config.toml
n_layer = 9
d_model = 256
n_experts = 80
experts_per_token = 3
d_expert = 160
d_shared_expert = 0
activation = "silu"
moe_layers = [1, 2, 3, 4, 5, 6, 7, 8]
router_score = "softmax"
normalize_top_k = false
routed_scale = 1.0
balance_loss = 0.00275
balance_bias = false
init_std_router = 0.029
lr_router = 0.00165
vocab_size = 22949
norm = "rmsnorm"
norm_eps = 1e-06
tie_embeddings = true
optimizer = "laprop"
lr = 0.0012
beta1 = 0.9
beta2 = 0.95
grad_clip = 0.5
batch_tokens = 65536
seq_len = 1024
train_tokens = 551800000
steps = 8420
dataset = "wikipedia_en"
Below are experts of layer 3 (counted from 0) of a mixture-of-experts language model. Rows are named router (the router's row for the expert), up (a neuron's input weights, with its number), down (a neuron's output weights, with its number) and show model dimensions 128-255. Each number is 128 + 24 x the weight over its row's rms, rounded and kept within 0 to 255. Numbers have three digits each.
After each expert's rows: a language model's description of what the expert responds to. This comes from a sample of Wikipedia text that the model never trained on.

# expert 58
router:135175103124117114158159069103138081119114106111085157144123097101158128094161120140090122125157138134126100103163145083135162132132091124158126134168104152145108105132096138101164161144127140139158141181101140138119131106126155121121098152181129111132127109086128172120097106096124130085087085138139146116149152109099134113150151102138095117090115098155149126132107097161131132151126
up5:150120146086111164131091127133106107157128141098126109120097132143112162123139163131092122144096153143102149157091109146096139080153124134117108159113124131124113127107115150120172137115145093105112136098139117135143133109122121148138130132083153127057098138164153153099111141084095119153165137149151142161072115091164079140114174149108117112119113121131110074143128100115118136095131
down5:126175128156121095125148071106150080123100098087103130137132121126129131103129103102113107097149142116101108155157090119065144109119141163141146142161084122102106037122169121144096115095126133149157107142088126089099171145113151121156142141147150107123141100076129131109146136130137133152136144156181132127146149163148112202112161126137111125125128135138141161081152103124146099137146
up6:138150158132166145132180120179130096159121121150126111131174157159108168135134096121147138129149083141143118129156114140144069137131151088098106154122113112184149152125126138157107074174135138138118111120112089140149131186121102146144105102114100127062124148132112095122151141104126149111109123149141165113126142115107132157141139139127112132135115149131118133138155117098149116126123
down6:128125120111126099128113089101148161114101120121136095127098111087151101110138184178111105116099128092114126145135136148087165126115099157158113124159115130081101093134125149146155131108167095155085147140164118122148135148108103154157141114124146156153129135130140124108129144133100153134165137119167122133141102133153128119080148122129124104126146128100152150148098163157171118099168
Description: Initial capital after list markers. Capital first letter of a proper noun after - list bullets, Location:, semicolons or and, as in - L, Location: Ranco, ; Costa Rica.

# expert 60
router:114100131116133130123159155114119090136110154113122120129148122107147145122146118119133158176119146144158131125129144097099112133169110149166149128152153151097126112126109120119101152110141166147089124095112077117116143144142118158103134130154108139090129143098098081113165111117133106128112139162163158123153129159154106134061104165095140130119124121132098123137143134102142132126130
up1:129154136113202180154108112092105105146148112124102089143138151129095143194117093161152117124127113118089155156111147115133141101104108116116114133152160122154169109155100107148113129161093117134130110134165136138110107157125124094120160165100134108152142108142150149172127121165111155143128156131112108161117111172119131143131102134162146113107192132152151135126151105101103177116086
down1:160110121129181146148151136127125127123126123130111104103110135087112125131114092142164085107104085105093141119126139108135123065097085122092129138175153115149148071175127111128135114147113115121142123131147143127097147132124125140100158164128166131140158118114134180156076125138167153126153142119142091142099123097115169124127125149145157088106152132123136181136136111144147107135107
up2:168154130145128213120101121101166137145131173102163101136115111150137112152165140097098113115148089167130102147124152129110154114127086132155141164146146140104119111083127186159091160129098139125144113111105116140136104107103191120148130149156130108139188086117150124135114112116111132114100100108131144134134136119126078129131107145144148100118104147140145066129135120124160079101110
down2:089139141145118098107104129094097144167137134135149122165077138117147138136153166158125131126154091099130101073107141119103135157120130101119156134120126131188137132126126141147105113129124119109151163124101124119111122133122080119130096160109122151137134126124188091138112170186098127088136125167144143172122115158114161127160115089123102136121138128145150138113148129119144103113081
Description: Modal and auxiliary verbs. Modals, negations and infinitive to after a subject pronoun in narrative clauses, such as can't, will not, would, must, to be.

# expert 41
router:150160124176103163125138136161173159143123136098123080114138173145091153152140125119098060111123139119119111162082124117129147104123127145125148174130090173112090105121114125122186119110136131116119108115095153113130102098100151108129162149104139108150115146104113136160156127120110148142119120148116139114156112089186147091133142138138154115069099119127152114113118119153147143107160
up0:128123110136120096145122137116131132094137082145135156134108094129147150114098147119144115147112123115134190120155141118172107108105160175166109054149173101126148132114132091115163142127147162167131137110129096146073149160146097142118078124098154178125108139156118136160127151058155119093136148156103167104144130121125133146100115158145159130124171127113120159109127139151163134130130
down0:162146140129106121121116146147127132087109113152145175092128127156114126118101128149128139125133126099109104154143130155131143131128132123127113111123135145102106083140127095122149092166130131140169138113152120131137117107099163141111152137087125110106167140140106095181155128131066097124112125093142147131147087080129141139138112074143117187174126082173130114140118182175118127116138
up1:118111103130123124146123177106145125112151120140120108103147129166139128167093121087157111118098090125095145125125096094152083076144127108097134139089122143111153148107151147080117131136142160138129111172104144148140096105130102129170105092114096137127116130116178181099127105143104150118122094142106108105124094159153128128104103144119168140076135102145114121092146157159114140125136
down1:117113118132174126128112101114128122127110132132126159102162157125176133143132168123138139104156150104144130168130148106142120154094096107114119136151096132089125064107131098116085152155119102146169158091119122083151117160143103130110127137121149123137165130108144126145136111120136099115102170079122088134123118147085124131118124143133076128171140129142126139161139167111127147069107
Description: Biology description words. Taxonomy suffixes and nouns or verbs in species descriptions, such as species, -idae, -ensis, shell, base, arranged.

# expert 33
router:116130107128128111142140131128106153138146124151132129090124106123123133164097118102119109140150106145137117140106174107141100114131098169099100120130118141158132127144133092108145161094140138143124130086122081084121171151114112097108145140129151130117126134138112162071146127127134132119128142126177157146153100095129143118107155149052131124105097160131135123072166127076160103137115
up0:124136136104092115102093140153147117131117168115152127151151166125135113107174141165083132115121101144166137138117148160140131121087122113167141162124117130120099136126151153097101135117154186138117097123140087113179146138107160139121150150107117162126107103149125124101068135150119102144133101099154131151093118129085111168132094197154124105140111159131126118125147156133147151066157
down0:113117083115107108139108104115112122131169129118132154121112103114109097109126133118134099097124112168121162106124150149147123114111084120134150149159121113169100101100159139129155147110112144184116125100122105128098155130108127086097100125076171122099152106090146140141151133117137126142111141112116110096127174097098140147124144080116109137130117144165108163162105169150172165139088
up1:131105136146118163125121147144131101165137150120129065147176150151172163106147118123123176112111152122179154123141084095127157168135145148160139142053142120134144129113134153140116152136151130122116156119126138146120094134141106135141193137145141153074092128126082094119158130094137104101106133104132108138135140114164129164117089119122099108106112146106121133149153122124133108105104
down1:128148098178126136151162102153073109129144148128146144118081117149143146124114149111120150141128116127147139128143099154121142113098128158199139116127128168115108127148113161134146170141120151158122138117118159164105125115125127134153108133157155131125123187153069122137135148148089119104138132128169125124134120162157140138129112112141120121169099074097145129130088124100098126082155
Description: Verb stems after subjects. Opening pieces of verbs and nouns split into stem plus ending, after to, was or a subject, such as rest|rain, cast, clos|ing, propos|als.

# expert 6
router:126100160145089116106120116157135136144141111102129147127155160169140135120116127143101108096139127116110099120095108160105144152088117147108090186117114141117145142161154123127089127130152128164109114116161156089167074118127133134097155149112097112161132104177131119125166127139140143108114108165133121105143135124151127145161096109157189159134108110143111109169118158090117145089144
up1:118116136107106063149143121102153133114150145087174116142097101123145145111160147094121099127102120137079103126141144153138094125153108159146122149145126111085153142160109096119120117067126141168119094110172159062152089122136122125142198119180091094107157120114136149119132142101145124151085137136142151165155124139148114107112096162112117145095139135122120108144102117127141129149098
down1:153151129147140150134128144089098134126133126127142171124146154125118103148125159152104141140111114114137172120109123175146090166104146097067120142135113092158128073068150113120141125158136128132109122141137116117159147104155142098141104119151118123102171133116080106126090168130119129116144091103131092118122096080113159152108161134089116102152149161152132157164131124156142131123116
up2:118168061103140115153139174146113164120115124090108054120130146149069100167129116121125051167127147126104128174118107110117121112131105133116153121120137133098110112119123136114164151100134114150139084117108115129103154124140168084150148147152144133139144130081082085156118142094094147125149134108142140116126108093154139093112157104117134146078108126109135112096175104167145122149130
down2:119157138139098134089125144101167145097129185155127108105133131122128131106111162157127118122121116122104156144104172087117136122199132120147129137113136124116118118149179134125119121112099145128089068140119152185102125158105165123139083125125144139122108165140136159126104129133095136138076133120064126140102116156186115127138126146146110165124128137090106127127134120175142118163145
Description: South Asian name pieces. Word-piece endings inside transliterated names, mostly Indian, Arabic, Balkan or Indonesian, such as -ari, -ić, -ai, -adi in cast lists.

# expert 30
router:128107094135110115141127099160146129111133100151130167126119100114094145144101131132113117153141146079115113140172147105077122146157119135146072137149126150147082101144104102150183144104116129127171091082116150140108159114131132076160143125093137068133121106125128169114147112118112125120112106171132172113147092116173167120111149132166071130072101088144153122096118124172134133121093
up1:101125164128171129136108102103151142146100155125109119125168117111185138067103114086128119137153143133082158126160123118125118139123095151119085135149095148133147138109181115154089141112088093120101134115183137161146136154128138132159139131137109122128191116127119111154120189095113170146130180180107150140125131102136115178129115138092147150103112119118121120144138132147135146181140
down1:122135102121110103156138117121096107088144093149158138142136129151110131125125131112105115117072119127077165106142105123130147132147083150140153145149130143134146193097115106136136088106164097136131085146160161162116142117095152084177137118043110102085149142142094123106112107136131146169101146155125101166148148074155135134112107147093125125132124106119114119095126137151108165101111
up2:113135131094152142110153156160100148088109119129129142153137114160096139182086127137099135128142119099133119164086149148138135159122147095124173138145098125121111134161135120110102123170136131161103139103117131117089130141147068128069084149108145148130100104126146100122161142158140125109157082072106088104131140101146145144096118103114124099124159115142124085126124116118156103119112
down2:141161147133173134141137093104100159110128138102122114090136150126144155134127133175131163123108121163142128155176140117117169114117164118119106135119147133170133050157118139138137110107095143114145142110113124149120134079150159106151131086131116101083087137183096132130119143178172081095165062135126130131120125140094144111124137162094142125140094128116113129115136116136148137157157
Description: Word-initial prefix pieces. First pieces of words split by the tokenizer, often Latinate prefixes like ex, sub, trans, imm, un, starting words like extrusion.

# expert 13
router:143115081116099111110134099131165116128127099140100144128128138107124144112179122149120136090129135108118106158152160102106131146100104101155138177189078151149107096137092104095124108111128155134150138143111130129089135089140122122095088093114094122164087110142119143112129116121095107110114092146165140136159148121114161138157141125152115124107120094147130168128070126124127145117141
up0:093120143082130138148169103152126139107142105131139070176151087173128103137101098163134128125149129092132174106121117152155122140117106112128218158116122090122127136150115144148108139155145134129143121144145088129098135084108134089111117115108125144095139146124107120134085158118112113101147110106116115123120112175077124130117143097135112134081142097151103117141117154168110113121124
down0:152115140116132166126148090130122137135134128119096161130138111089123156139128140108086118138145127142117069132126161115141113144119162118117095081126098138104121069113101109103118149139142129105106164100111123147126132128147126134145080091143148126162058130148098123079135118104143145125144119098137089139129097141101143135151107131147104098109121164161142123101105096097122130108169
up1:174096162103105173118089134143101130161159145170170142131126080141166099156079128116072147139127133140192133112112136155137110130100120129115130174117126153140145144119143090108134102134113133104185112091179080108135132122119126081115128143138097112119115140150134154129132153096153088128143130105115105109123104155126091129129141158115133125155120141113111139116145156148131143140122
down1:140181148129116188132096143133154108135154120140145131079128159136135108148107104124126125141112121161139155109087146109128112146142118116102102151158112136127108161117112170140144089119113122111180117104110088121155179125103120135117161190100093153203086137107140125108127118112136123085106126142129141102100098140129114147116148123114118161086141153111131117102120111146139088139101
Description: Initial J/Y/Sh/X capitals. Word-initial capitals like J, Y, K, Sh, X starting East Asian or foreign names, often after a table bar or newline, e.g. Yukio, Jia.

# expert 3
router:104167100126118105065126122159118151131112133094119145104138156144125095147119137133184142121170148094121123112128112169153119152146128120106100100132117100155106097135099153089098113115114125077093124111099146182143100156173069143138098112116114152136129124145105096099158122166100131120180098141129080142123100153128154129151154143152156110121146155166084143162148145123120124132160
up5:107121143150153125133123092141134139105108115139117119155115102128104162087119126171166121172138137094171156156151104164131139134124151120133122144110136120139140138153147147157104097160133152149103123118147126115136140130109151110086161108124150147144150134165130162149135093140135105152142115132120126192063138150155128122127129171132116124119094138124059127142131147141076111158150
down5:124122177137116111131175120108102160100149107144162113153083108125145120144166151135092122100111154124155113126085170125097126115099162179141156132151152136144130156137100148101140139162114144137111122114142170084100146086105130097139109155109100132091123137136163150133148132109133109131141110139119129098117170133180105150141158084111124129152109137095132129088105151127162136094119
up6:133133137125115124131124140151116139077141175094135158112176124157183106114152142134101125143153109093130165111127097175150139124105179120135162121090117107120155132119147117146090129140141125120133083108136128144113093131122120137132135148132121194161114126121177128155156150138131135168115135123127104111115123140104124124113101155123148118106190093126149099140158136084120104126092
down6:100140164129155123098142108148172107151120122162118151107107132104089121141113123161082169082114144103150144112106116138111156096129129128128085158079172138117156100118152118154149105126129083133129166145144100074134120114174099096084166155119122122137121118122105127156149152143112091097141121120184130113172139087100118128116166111097162141135097155099121145118154119126115106111118
Description: Mid-word fragments, sports. Word-internal pieces and hyphen-joined suffixes, often in sports texts and score tables, such as pre-sh|ow, 20-yard|-, base|runner, |, 100|th.

# expert 56
router:131165112120171127147111120090109091145102138147091136145198138090152097117134086109099156132149141125110154150107113170142120135127123151119131122164153158125083090117103150146112156147129102122091167148099078131117154102156135144123138158154115123148145130092095118087152127130084115111167135157128106108133149124115115087160146166168121126115106091141165134173158149133146163088138
up5:146109122149141146118104133153115145069146132170156132101140086097072125095125111133149117126127115133174122118124106164133134122151133097153148071129141146114153143160119141103093123133091168143111091100164101122115141128112134094145088177118149158155127142112136170141131070093124102105150173102115131162148148131166137135102084119104116128134158140080139099153152148112171122139113
down5:181117128123106122096115117111159109121130109127075119171137133117131128150110109140110118143128121122105101135147129106160168146096111128114138161174113113143135041115134147172144117103170147101182166162125132091105150097112114139133127130135112141111154115106097114173149124165146111125107078116090148100146085118095100106116133111185148085141128119111148142111147179153089151149154
up6:133106112128117114137150180096110097152110160153161133129137107127120143104131132111114146111133129152113155118122124105105126132100122122142141112121134153114132126146147109131148176064118108119130077118150138087085152143124143134178110128146121103126132133090146133107141131073137139104149114134099102140123136088152140139108169090125133116094127127111133162163117126123170129133048
down6:103117139117165111095122126122144117121124095093057110107140135079134117163117087161116130137111140137113125140141136147134161183118124118085129110098119117123182061110116133116150153128081118102128113161115155140169133127157131126077161161143145118115170076149153086120137124134116092139142114180156125119114102146140129068112110139141132092166094150117083140110176120144147090097176
Description: Commas and "and". Commas and the conjunction "and" joining list items or clauses, often fused with the preceding word ending, such as ics,, ers and.

# expert 5
router:147128150142162131097108156109121146165089125148136141103112142168133106136102133169169106123149134128148082157112109129145086163150133139089137141069097131160134140133109142148077134132164102155151151096149153115125125161164123167083140148157097107139103129141142079102132194123106143097117126111137094101141112074124127182148137103119163118132134126150152119113127116136129148141140
up0:131157098099154104132101129124133116103060129116105116108130089155153147166111103115133125080128115093124131114127121115157106109157129107112130153123132135116137126128115142118110141141138141104150138165144151125141076111124159085064136136141139122151105123142132131099106129098155124118129124105071136094126099158119131144165161155153146105112119093113066151136126096118108189093154
down0:141117147095144132150110117137162151162101128093128073119097104157113123098071153128151096155140161113128093092115181133062129125113149168147139079089163181126135183128105106133144130086149155172114138098130098121107145150170140106174104151105125168106134124139144141114077153147113108137136100103110130151114127124125113114123156130088128131150113124129096147122167132127093117174138
up1:118123129130140115125109103134121130126164109152106100123134078136113125147129059138125159129163141124143134164117129156128137135140104109179128138160136136121126112128188176089118156146138116113127114156084138048143148116114110131136135122122174162131167161109110119136151094133120151109118144172091106131163139149153148139120189115112094167118142131145089081159143124160166148106109
down1:123088126066131139110189138089133125147155109138130113139111144157139111117096141160183116102177112152133127139110120138149102163130128120190139131142130176126123165104098175085134127157103119151114106094087086168109156155145168137120121152150082121121166136164104136110074136138138087152110151110090109117120112101152159138094142150124151130144122158114130137135114136094147164162129
Description: Romance-name word pieces. Mid-word consonant-vowel pieces inside Italian, Spanish, French and Portuguese names and words, such as Cav-agn-oud, Car-gn-in, Guadal-up-e.

# expert 34
router:141124127130132103131136127147175133139114157076140104110121108106135123132086117080138133139108145127091143141126126137134113115132153107136138081156126118120137117136133107163089136099140124103113163101139125159116127136163121070121158120104105129137173120152143165106141098164125112190120120138134104096144176148123160100110150135110158099154139165086137165119126122087119131169132
up1:150168160122127143166122067123113092140152119134113170120133092137131125141126120128107159104144143112145123143094115140141091122128096157156147133136092103140095130162142150180122128106116145141109127104154138153152124124098144137154133126107134129124092143149124186118129149120107117114138122149178157135117124102120146143104131072141102140124128119163111096147089095123077127095107
down1:171126128148128123162145148194097114099153150119114166093130126144136125084138126053117078141130085132107127132084166156123189127123165109125135130121126140152104143148163107111130060125106127111139128133144141147126140117142139109101099134172118137122141093103160164087157123165114083173134158092121124077115119077139111102178114113126139142125124148136128149081113126105178111171121
up2:133144137124156155138126115100115147154127114156146177173116081116136154109153143132156156118131105165132150092181115071147090130131099153108088116138155112163171105109127103137168160136082148163136153114158132099126134154099169127112139122123126137133103127132135153129112126089136128107138144162130141096117124152111135159125154130112136102124117114120078111083118131159154110059147
down2:119149108144129146068108168159153177119146148102130101134127115129174118110162131106084146138119134141070132124114114113181124105131167140140126144114135172129108111112141110137128116105091126115127138167135120129129150125111137152135112124147140116171142139122097101136147121150176135188132107086122106103112145149104119133144168153102157117138159195109131118123130114126170150100110
Description: Predicate verbs in summaries. Main verbs and list openers after was, is or were in sports, election and award text: included, won, elected, received, was played, - List of.

# expert 51
router:136148161099086109121130120142092111139090112100089148166169143125150137167136135114121136147117156119127154155102112150094144152118082173152101119151136142132133083116116131146128157139093143146116127148122159132154163103158082150088116142162128104108117175138147117110198157123138125105147122118142160136134113095126108124132111141161127112126114088165152132167120120139149136117167
up5:075125126073138166108146114145098147111154140114145124134132110143071141162089125145116099118122126102191085149105142174095074131155129134078188124127098120179116131150113151149090142109128183112107098127127130169110150118105128119123111134135162181104114124127095100148119118117128133113113098156138129141092077070124129161132170109115116110148150153101090141126097149130135128148131
down5:130147100174146120151166130109147132143120110158125156122150113118165165106201145121172115131140127145156117111179124097117127147123097109099073084166118166124113130144136144121125084130108124122119196116099082150142101129121144141100142124158140111154118113135127137115111149113095134120105131058133143094167117151117124107141137145150096061144105154155133117176128064134120123111141
up6:128126156121114158167193150122122122110182152172140154123120108143130091125129171147122064178157124110143130133126113138151159149085149133110130096126152109129120146129127178094114110129103143117147120128125164161136128101103195132133148086140140120124127102139138158135101123098140096126163174127138122163141130101117133092143171167108112163093133149155109174131133135124100128138107
down6:107124144126107103129140122133133115094130109111116151117110164130151062107126095142100135088111155080180133118146110109123149154129113136116111101127142151159103178126076099112133137137132135124123086143136130138113150165102153109187120161115147101101131126187132141104108124162145124096127114121112147139139126150155136180134147105076097107088124097101146160131130109115142092112119
Description: Closing punctuation. Closing quotation marks, parentheses, brackets, dashes and sentence-final marks, especially after quoted titles and parenthetical phrases, e.g. ', ), —, !.

# expert 45
router:125119129122155110143113164103136108135171138124121112128110124109123171149170120100158125119121167139158148147102107104114123102180102152124135122165169140123159109170134125146112160105167135163085139123109126041109155128128123111153173125148134159135126153103100167075146092114118105148139167141128177143129157146138105118087128151108157139129155129096121129104152112088122112143123
up1:154108154107134109136175177139161121166102129164158128168136122131139138139126119117099133162121099168133156140166111153180121127102157109135127138131171163119138121105127107134156116140121127081108110164150144122135122126142146098167124158108080131081141135129114120163140121116089179138086164131135092125147142102125143161152130138136128091157135124162124123113149087157130133142106
down1:128106088196123135139121116135097124121108102104091162152170131127153132119131106122135101094129136121152144110168104117149139147122142114085083090133101113125162052063136130119121112055115116082130140134187121112126125110169113158134114065144175094193125150099134122136131116120135097139137083106112090108152134139102135140144167186158116110165111129100117160128132137145111128150113
up2:163132158130109134139134081138146109110092141146139136132159128094159094135156155107110104131139145172095162144145195119171109108069121085141078121149139148116060133170129120094143097142070144138108158171105156116135134073126148159128111110131124133149149134096163137140152101083107102132156142113156152116162134173108114127095175134136116160069112121102126137136127114179122132104108
down2:082094115158127162134099132136096135156139126083115132114111158138135149120107116159175141127164171101162110112134104136100129154177147129090147132118127157133143083103138153144101133061151131112159100114158118130176173168100118078083119156118104092114126126139133112134140171169092134102096097175108103124130155104131126151150169148127105097158125117128131127127079142133140156116144
Description: Prepositions and connectives. Prepositions, conjunctions and linking words that start a clause or phrase in narrative prose, such as Like, while, between, against, as, about.

# expert 37
router:069115107108089119125110120146127105122132104157115085145126124154091101147146145182113131119118119094131115134129148091173117174106109098118158133147104111137105145120101117154123118140155104170134125089097146116134120157143136147127115168103116162126122122161103104109171152122114134121113110111163136107130137121106141173174133078195097145157130106131149142119104106142117141110072
up0:131165140173142119147137125148103142126146128125146071124121097093143123174142122126151129155108156112123133137175131171119123105078153189169115115098119155132145101137117128104108130137093166101078113130110108142097152102138081155138114153172133142145081151138149148123109168124109115127110116159123103122122140141136150136155123137169143170139123148105162067161122087105126093143141
down0:126138136101135139087127102099126158126128147108141133131150142173108102115121100136138149134142119170147153099123101129095106099124109137098156122161148128146142105110110144148091152091151119168172133159132148138122087142129117130090151120154116168107095082148161091120142140103162113162107112123107089122114137130100086130138121113102153115122154139131095107172129104111118093111170
up1:147132102151127079143133117072134106116115139134121092106152087111136125037137134149117067136142117148132107108138131097158090155136182153103140138105141115115136176131157098148130169114147074158153157149116122164183097145104187129117106151121131082134138115134114147121091118097149128134180109113151118126118120147120088131127154132106144148084094112139137106159100104131096111134104
down1:113137173139140135096149104096119148129131113153116142129118138082098100135110133141080163077123148136151143139095124102137132122118122147156134133118155133134088132111121151133100087140131097117127154100139127098078066129176092127122097114097193061128093130149110156085157168165177116139123138128157115173147141119135085159090113135124141116146118127134147128107153176080102158163122
Description: Foreign-name inner syllables. Short inner letter pieces of non-English names and places, such as Ih-ud, T-ar-om, Mach-aev, Rous-h.

# expert 28
router:158142138137120147087120088134172119120095134132197094098180180147164145175137134120156129107114103140105150132147102138121097156131115142141121099174100128138125104146137193129103109133139155094126148089104155166083109141157116181081132108118115105179119144155108141102128133149105101127134094108112095135100141121129128138180144132131151112157110165155118112136133109132158128105155
up2:093116173143165098116142142085129112152115108106083101102126117143082161139129097153134082155125118135116165115133110100159121171111165121142154139131147136143117147146186153145098130132118138132151118091154153121108097097155084116119117112134146134138140097097107139123125139110169138135117117111112134133111123157164125181117131125145125196143115134127111133079126105131097160132083
down2:088143160146087114126141139135142130083151099150130121143102162128066115132127127171158114130131112092114112148088148104094132107123133133177109144137127155142128181099127156153097156129165137173131152132142182129114134099165132125107131147105160129152110116165120110114122079157085165168148131125132101112111117129142176132106140135105113118132136138130163112100124132166115110109132
up3:116167134091150123158187103147120156150138128136139165132139125173075131123088125150099154149191094163114130093130152096110142150116125074138129123153090127168122133133111121129090139150116156148124142154100142135140105146152133124142134075145128132119140171111139171168156134125132099138137119140124142167089123170090109095120130183135087141123149113126125131124154094127111129141133
down3:114129149115110157140138116130140108122119149122123120120115108124133134116120156135143162089124137118136078107118120150126130135108126109158139121147144131157131148130118187146104086104134146105107141119135170108143099150164109218097091174138124140135087108138097151145177141126146120108124120143090116106130135136085130099173174158158125110105089125138144101107174146105115117107160
Description: Citation and table punctuation. Periods and closing parentheses after years or authors in bibliography entries, like (2000). or J. Quinn., plus digits in sports and election tables and the word also.

# expert 8
router:111111146158126145131135122114122118134141111136138167148151108110154089146164145113121123130159174145100172129150087111165157154146108147183115130147092149170141123103111148104097136140113164100149147121084140135121091098140162159149133097114100141113090124135090134157102120104098108125156135098095155151171084102147150126127121083177151099155115105143146118152117125140132139126155
up1:151131149152163104148114105146114143155092181107060148172139137170139113099103132094130132101148135133140161127129159105111125136109116085098114139119145157092139110139132101164157068136156122104134127146142154113122131124164131145067098184124124149135143177070159135116136140169138127150139179150117105136161138110145129095106139138108136141113097131133115127180109141137092134119143
down1:130092126131094113174090085137110160133145106129132098100136100136119139134143126096133120154092123096099128129119164129127128078137120112107108070166155129119140168116123155150121139128107116140144159144101115144108176079078181119102091176149143144149136076113104125160163113177132133075130146110105113140105194150098122112110097141125170117125159155139112111123140148112106126136092
up2:132128104174188142135114126081108160148162131135126101111089099185149118136105113106109142157183138161114119132118129115089087161103101101144135117099123140116132143084129136138153117121119136127139185144153128138158124136164104132159128110112143164139119133121134122145132180136167184127122124128109120148137147119142127101098093125122126116113180133142141112093165107124105091172139
down2:143101107115147124128169109135122163117130130125158124193099109167152131079136143156142114129164138134151139147143116118143149143143100162179105117115148158111128137116106125105132136108136105114107160070134118157136161123108146147125132088096085129112102137128125133127135131099123139135118089146149109126178093164196127129152161141115122117122127111151134185125106116134121078131103
Description: Year digits in lists. Leading digit of a four-digit year, mostly in date ranges and years in parentheses in career lists and tables, such as 1998–2000, (1969).

# expert 4
router:122134112096117130110135127150152123133078131148118118148156161117124094149141111145139106129111185109114127164106140130104147121095109130131136097132124126129103100166120164173141116124150142111149116139105147154089109112124108144109128152116119109162093123133117108138154154148134121122147127122165107097127095089152161129164164114170132104126093108151131146172088147141151177123182
up0:123126121151120138099069065135094086197135138118135117173127080110155130149116108130116134150123148119129107127144118147162138112152104153118171131146124113084137151132148149151158115133112146116085129079161090081104148155144137148167098158132122152116139121127123112163151137126145104156121133113140112132152116160118107120162076115123151154145133123142142153095122114115158146133124
down0:159156111131114101135103119145127148127136168125122125094109130132141123065149126149127154104173157139108118144161166109095141141120169118125130079153127138130172111077150076168086131142147112136184141117129105093142130151111116095109157095133133098152077131117162139111157132067148127144162132122112132116090136137145156084147188070148117142147145101143110167136113130119137117116101
up1:096158104096118067114094172119091109160102134101131120085144120147169138144109096164119160115109073115201136131173106113142155100117125087136153163099121103110150156118122088097107097107123143127179133153134096113120119146120168126144069135129108127090149118136147117147107155144133168125122105141143108114130117160110133183125142133138104116191120098098142139146131145151163135096148
down1:074121107164111129148125110129089103140145129146102155127111092113113161152154131160123132174126131062148121138127092110130154134105133131110136156091088173156141119102116123140145154183155147135155128159119150110135104148093131134104155118119148151141111112209102099090156092121098096113148119118149138143133130123118133131102128162126134142188110144138119150099114177095170138098128
Description: LaTeX math and numerals. Symbols inside LaTeX math such as $, \, _{, braces and digits, plus separators in numeric tables like |, ;, 6.5.

# expert 61
router:131157110142181108163134096121181135137152128117096122164112124108122095170168107098125120132084139137103168149121112147117116113106165073159156133149152163105123117140134136127139158138124140187135168187127128097128148098150118075132162144140102128141115130121129146117095118138102108170120099112161088102150148104165127084119109168126105135105137106151154114125153125123142157112157
up0:129137114121154138160143171100111129105121119083124115112118109148115134106163130171138140142118103098178091097129111107122122081122067138126092156109092124142109143109149096170154142104178120141146104106139111106128092102093154091133133148084094099161117118100165132121123111128161114138103122154106093129166122097123188131132085102117125082124110112127150104122120100099158116118109
down0:179094130151128127092090137115131119091117157125128127112143109077111145141115092124140160061137126131168118153114149081113111170160106099145116146158138110113095080141149145131066143135143115167136135157091164120127134108113133165109119118147115167156146108158095155138112120138169113154106108155150135132096110166131148174113182158172119129109102154124161127107124136125119081126180
up1:093089135183135155134128138142096151187149144123114142102129135119087130158129153115144117159120162122128099127109091124140148151161121119155142138102086093137144129139130125130127169125122143111137125155102172092135096094142129116162159135130157150190091127126091117122111148155146101147145123118113119135098084124110103116118110112160123155101147150147132111152121108137135129148141
down1:157165136140110095149130139115122126104164116119161118125148121155137151077154129137147139156185106135173132129154142116149091103132133168142101131129137140109107159150145115142128116133120162155135117091114064131178134135161120173123141090153097098124119163149140119110138108141116152150178159159129126151149118185095140162119109137094099150088091129130140131104115111132121106136144
Description: Prepositions and linkers. Prepositions and linking phrases like of, in, from, by, between, often in short descriptions: film by, species from, may refer to.

# expert 1
router:106138124124105120149148155127121116120138093135150083143173115158106057175117124139085078116106144105148096176160147128151126153116113147123127111084090127179100118134122108113155133116167097132132125121112149121118137133125109137136123173114105130143123115142144098121144107115111139111132093119100120099141119124118143097130142069171153140120121105145172117109105164143141165093104
up5:131159125137103111152129159061095104158138094125108156136107133132150134110132113155111137115127128149117155131087124088144132098103129071089179111091115134163181161091134076121143141120115174150175147181123062134130088122126121133101111135113131122140130095115131122133124162086128130096137107105127134156131084124149107138084160108098106121155147116120128105143116139113124115129162
down5:132130165105144154123078118109106135097136177108163091165149161113114144186104161109127153121111127141112099092123121188152131120099102100131114138172100144144152116141098136112148119115180125095069134115140104137139127161130141176109094131135071143119109107202123108106109120126088112129151138185139136143119158143141127133127099160084103121108091139103127123116115124125157133118119
up6:159157111118107138110127112124152142117134104127151147133133113160157130085110129140136142127133122119120181097132132187115123119111118078087138127085133129129113149109154145137123105110147135095140112116169136110108136116098146132171146137113169170105138131154129151159154125121133120158110166138109143092107138162134158107135105099117103133138159109080119130093098147136126120126119
down6:112113106067140134127116112145145129136113097168097097163128082110143133123122184149103154147125123110133122102106070098104117134161151127137141118125132129111059152128107178135104089081150134159126125081108113153158146135190168160108089121145167164145107106120105131115093140126146147161132108170148129122140141134129132129137131170112120147092101169116104141136126150152138143098149
Description: Database IDs, taxonomy pieces. Word pieces and abbreviations in infobox identifier lists, gene and chemical data and taxonomy, such as GeneCards, EC, Glottolog, Hibbertia.

# expert 19
router:123154093124124115115105133171137131102117112132118184170115140148156140115159180169126145129138124125109080139110171120117137152112108112131154088108114133170134113147123116122121126134135128181131092094103106156097125148163167113125134118131140114151115063153134102104128090084102127123115109093136082082168125105113146133147154125106158098149139140137172109094165133101147104123105
up0:161160110102092150128144102131141144121136133091101131072141076124121169168117139135148146147140139132118141089131109109105165140127161090103172107135126163130127132173130158144103110183121180141099130118139144133119129055103147130106151122139098166118104128092140138148144106130135136174128175147132150160101139122120114098103142125140114166098184134121100130160152091173128128124167
down0:115152092154111093140152121145092112089125125131092092120120093120115122144158114132120182102135130132121109106158132159130149088071108116149144132114123132109135138182177129181127138135146132144107115110077117138122157118117153079121154173118122163092106115137167104117141114130128092188106136135120084125122152133128141131147153084134129122085126129138122160122152133163158137114100
up1:130144156126167129145131122132127122127135162131122126107132095174117102087110099127187117128175064166149097117121134103172171105146143171103179138112102065113088170086131128128095171104122137137094150132133141143106126169136151147141084125096093100115132105157143118114128112094153127074136111100144084134113087131090104155152095107096137129129157085153126128132112089119135126124113
down1:151129155093173114123121102076127121115120142151160117140142124177143056147136144130129109099176146156146062118122108147142080161081098179151114194149160142105090150130092136106109133161115155134118077114142108126135132079116160118142113129125133113101146147113101143114131105104120145130152149168124087132122110104111075114151118112144176118111131122111162150143117144116149142127131
Description: British names, peerage titles. Pieces of English personal, place and peerage names such as Viscount, Baron, Lord, Est(her), Magdal(en), often after of or commas.